config = dict(
    n_layer=10,
    d_model=192,
    n_experts=64,
    experts_per_token=1,
    d_expert=384,
    d_shared_expert=0,
    activation='geglu',
    moe_layers=[0, 2, 4, 6, 8],
    router_score='softmax',
    normalize_top_k=False,
    routed_scale=1.0,
    balance_loss=0.0027,
    balance_bias=False,
    router_cosine_scale=10.0,
    init_std_router=0.0377,
    lr_router=0.000538,
    n_head=6,
    n_kv_head=6,
    head_dim=64,
    vocab_size=8192,
    norm='rmsnorm',
    norm_place='peri',
    norm_eps=1e-05,
    positions='rope',
    rope_base=6240.0,
    rope_fraction=0.25,
    qk_norm=False,
    attn_scale=0.125,
    tie_embeddings=True,
    parallel_block=False,
    extras=['capped logits'],
    init='trunc',
    init_std_qkv=0.0347,
    init_std_o=0.00549,
    init_std_up=0.0347,
    init_std_down=0.00388,
    optimizer='muon_variant',
    lr=0.00246,
    lr_mult_o=2.0,
    beta1=0.95,
    lr_head=0.0249,
    warmup_steps=200,
    schedule='wsd',
    decay_fraction=0.918,
    decay_shape='linear',
    final_lr_fraction=0.0,
    batch_tokens=262144,
    seq_len=1024,
    doc_mask=False,
    train_tokens=881500000,
    steps=3363,
    dataset='wikipedia_en',
)
Below are experts of layer 2 (counted from 0) of a mixture-of-experts language model. Rows are named gate (a neuron's input weights, with its number), up (a neuron's input weights, with its number) and show model dimensions 0-191. Each number is 500 + 40 x the weight over its row's rms, rounded and kept within 0 to 999. Numbers have three digits each.
Before each expert's rows: a language model's description of what the expert responds to; "gets" lists some tokens that make up at least twice as much of what it gets as of all text. This comes from a sample of Wikipedia text that the model never trained on. Tokens count by the router's weight.

# expert 40
Description: Verbs was, is, were, has, been after a subject, plus the closing = of page titles before an article begins.
gets: " was", " is", " =", " were", " has", " are"
gate0:544435498537502516537505524486521534503469520503420521460544533571483542542535495500587555474559530470536371509532509488504500480497491511558551523564452503525550540469498540503512494463496535507521480464465526616544539493525526504514548439466626466484522495486521474476558458492410486475522503514475594503490488527527496583418531457510444506520519540548460486532503527462486499554431486492563387517494504477476482481494519523450441484565469502501522455463500549531489435508473453561555448501514446512489482501367527512457572493545491479544496455467501493486506431519549498512
up0:418511526525502530542506503496463503445474520496470540520584459563540542546526469452532472571526527476543530540486479443533472496532490497427550503563433466540536574537471528549517490432599457547576522489529577555485587585446453511459481484423568531472452550518525413491511530466455470531466518480519491459578504515453460524475520440489507487451551501501540511515460484510461484521497459542496560525472505487462471471491554493474522478485509525492475493552555542511510546440569496524437434443486439546471498557492517462534464518548572477422464489484486461552486469509577441513

# expert 31
Description: Colons after field labels in infoboxes and taxoboxes, such as Agent:, Family:, Language:, Born:, Curb weight:.
gets: ":", " (", " |", " –", " Died", " Genre"
gate0:429484474537446555584535518539534383448516515405461560541460537484493496491528562494502544519561492462522511504519491469466558586446470580517524499548478546444535558499518502498462529455563511527463532523519500514522505538442419500478530487546482427515481450539528531531498500426516557520488532515549548542515452477508513436522491524499444505540449500483494522488509480489433477467505489551544463500499517616470459575446552537504505489510536504485574495487465519574439463551510494490506508538494488441484488497439501417493419500532575506501558456456540462507607517552544528512
up0:478533514516550489493467521509560506473508584468554514454507484549433474494467492485594461587433526566478495518519515488531542504516483465498489514467517434574500466437467499515574496475508470480446385524421452462454446508546522552506527569505514457504458487470531505446452467481517464575502496489474457519495486501493490474563504494526528494504514481494525492466517566475435484470498506426513491463588423526426555486540458533427443602469447407479489490522548488448535466438457450506485443531502452502467476492525459480467524443504482497547522550391488515545452513439540462545

# expert 39
Description: Inner syllables of ordinary English words, especially after a prefix: disapp-ear-ed, Und-eter-red, p-ear-l, W-atch-tower, among, along.
gets: "ear", "el", "hy", "eter", "il", "ess"
gate0:544404491428496442504527547498525423526567492529489530486524454507506503520469514478580536427501553479488548560489542486462427535476501458523562511456483537517509408506510462505508480525527470600442530491595444526456493471491508527507458475518494481516545527526476540493466460525465509504522441468405542539535471546485504560475499512483506542495516570550472463485405492548471486528447592492401474495503463529458451518494468441439496571503471529573461510505527472521419445552483520558552443483496499504502445547495561449581448485486520489536515512539416515493479458494464448507
up0:456533423506537497528499512537497428531512503452507447488572535548540527510507508540477521505427508472467567402491467529445522571461483483560489551548526489555584463418552480545490451518536519555515450489409495497421507504479543449462489477530564493535513475534580582498531442496554482483509470460418539450571422545518516513450524522560531554519531473444516453561469512503460536512532503519469523531493478509557532489551559478534538525496476476500502455529520445482477491527457576558523455502537487475518403487547485487487534558487522547525525507581482450564475539468525441545

# expert 30
Description: Inner word pieces om and f in names and terms, as in Atomic, Intel Atom, Something, Xanthomonadales, Twenty-five; also ect, mer, and side.
gets: "om", "f", "it", "ect", "m", "mer"
gate0:456468452455448474532517557498430505528443574481413504478477511511523448518455424521489484493546479460530484473552481475479411465497393534470488502480496556460538483483459593588484509537522505459529477502551499533459526553542536457479527507443481506500485482528438478453504464500516527441545509460457504514458513509548519541447464492480531531495490480610520516502465553471525470500552429367506543452504517508506586487456520531462528462480451442545526424579390500534490463556516557457521492477532537498525445490513510521552500502486466471430556484476531508505537475520486556572
up0:529543528619545460452535541533437469446495484474485523515515430509453493540514461522563527575491535528465556425517505444485532507552507598463521550525497544524534547511431566497484536509543499474423515518461557463485496514493476440529520492483493548520466525514571422495529508515487534546523491416543463506595470489491495460490488528526523518480471517501497413456416466515420502535530479465506522537553524452478541486534505459517511460503486621511514518548460522519394490436536524476549375460457510535514517460513455489496518516496512519492556498473425515517534584514517514493

# expert 13
Description: Pipe separators between cells in sports and results tables, plus semicolons and the piece ap in Hapoel, Map, Etapa.
gets: " |", ";", "ap", "aps"
gate0:552452521490531458481535467455467503402488502557557425506475519541451501493435462459517483444572492644448540481469483436552477467486532492555514508521538496457516518454462410535507528420506519508496483556549469484467537520462523503485488549585425447472521526476492463424518484426463483470462515430562500471491503510385425540527468471522446489525471519439561496436516467503459450539486524432492505499511546507521481472533459486496501567519476504526451511548511500567420458456516520500501559510470475534479488512596516528469550489475516502475471483481465471556576539478475499550
up0:547529491533465452460491481452483577430521510503490532540491490489501508499470501442524457512509437514490443527452536543465509506497455588477533441491548463459509517524479560540601504493522480495494465470557498413479552480507462486410574474460500492491562562477488491408468513572488461444485433441596455471540436464505481493463472489527518475451454549458402586500523423495498476546464497463498458552512465492496501540518473460572578532509429486526524557473487577522493486425527507503578505452461474500529507535458523552454521540532479553444499457462466503528539528476535476554

# expert 51
Description: Single capital letters inside acronyms and coordinates, such as EAFF, SAFF, LFO, and the E in 115.94611°E; also World in sports titles.
gets: "F", "G", "E", " World", "W", "C"
gate0:527527435509494506497579493499450562554513524444488518532464378463508528489483450505502509450479515549469553536451562506561558457486470432558462488574529482545461428474471499504523490497527471517637495488516534547439488515534533539462486491438435514497411598447505479524521531494582448487471525493451479524510472498532448533494515499485470474334493501554460513450554520529520435475558488520533540499461495488464485466539480477541466519565492474498522550528543457456441500486481474485511533538504407454457458488472445501534543487512502536529549481465477493486479492511487425515
up0:524474496550459413510557516448464489483458538490412500530457522520493523569509470441490487536555480420470448543567473457395519526509557512571538532480559480534541614467530558436446524518472572444473472454492465520551469495445544470543490514547522504559541515564472456547503486436517512471489530523460474484502582572414517473537442500510519504486433532518473516527483569450441507517468525509505556481515502470510490443535563523533544497489509519453454528543506521492480449527445456544448447513577520517463452471504469444466532539549514519460481593552468495486515495462539535505

# expert 43
Description: Word-internal pieces such as id, ig, ec, ont, iss after short stems, e.g. arid, Schmidt, solidly, Ligue, Olmec.
gets: "id", "ig", "ec", "b", "ass", "ith"
gate0:480472557519485544531509468533512498556478472497490571581483495439504482504524414557532505552448535486547552566497485489470470506557541489534483456453534476505459511512532414477449446508522552549569498470517573413561515545543482513565520436520463449558444515503478455513548508497522541490525479495568467503500514568455482462504476524476477506630541546478498440479510557513419480511479483509568495568504497473455503490510472459537518551499557459504513496514485483581398408453535539512521452469451552470567552470474516489484520480488455441529521443443461533501477537487550553562
up0:446512515515431516533508517552488518558449472553465436452486432551506532496478420497547424527573422528483483507468557469473510491498430505481460513545450459488486433531514509487529491449560453520494536556506487535422434413579495481501488374489496525466503441499515495491467510473519474494464469531559521498519498500462452480504505449469528431446563465485437530515475479537519516547574448506484459517518504510485525553510539527596511464501487481441480551467538451488493483475541483574517543463519512542520446526461509524446436517600461542434540537526433517472550409506467554472

# expert 15
Description: Inner or final word pieces like ill, all, art, ater, ern in names and foreign words: Church-ill, Krist-all-nacht, De Hav-ill-and, V-ern-on.
gets: "ill", "all", "art", "ater", "am", "ern"
gate0:549512477468480495650521515552509466533434550554481532565542448529444480566506554539523519542510504489484538479519534458534529552448514454504457623534496539498529498531533499481559514458463502491542506492491472516529514465457502492534516538521459562542499541533580505543486473497564479483479531476528478535441459506477441496487525582477488472379508468524423475518493517515528478446517440445519467475460456545525460585475489469474517450605484536476516499487570428509471480492507374495514488533505450494480463484493471466526518569436444468518551445448553466472496495504501467460
up0:534480535559473427552494583449456582558528488521483509508501518422476506474451422467493510476519530475555490518550548565535478468515478453508513532506491557469463483540565489381479498508533488477492504535490562509485459490531503527499522457471525522498444434558530472532491445479528503545491483595535531473542487503558502477533541470500446547458463445572477520487539513528442535515486477526494452550481472431473433455476452526443521534497497459540539489508468466480530562508424503569449541498450594495516481602487500469420492471445503472585504522540484472500600430498495570532

# expert 17
Description: Word-final plural or name endings such as -es, -ers, -is, -ens, -ings, as in busses, defenders, Genesis, Singles.
gets: "es", "en", "is", "ers", "i", "ens"
gate0:545449500517489487450493550524454503485563446493481477539529520570478406541533514474420536502522480560508542497456486438504538485541475432482487563474536531455456520465593535463533456523437435540522468518501484548509506502475493578469526564455527455516471478474529494457449490536494490520463504507521518516403478399443531487570510439533501535582489519510414553467496503400491550498552507538470473492521461528437520498518483492499459550470483486473431528484593551524497524526431570540462497436490522540450472497495495566509567537469421512495451556476560547489465481487578513477
up0:435444522494562473463492403571456490616538478546454472517529447436505453513442540584529499484577523567451509548502537561511458444514442502466537480511458472516404502523439493497488523510488510478464459534473472494517538531513527509539579462492554523437473470508517559510444474459527512508459464503458488482460514534525483482477481454467506477416489492471487456424471497543543520507509532498624515558523477510501497518560548561518414544538536505515472545533605514478524547540462549445561512495455484556547479507457496488537507468481409474462507532480520448501536447468534492514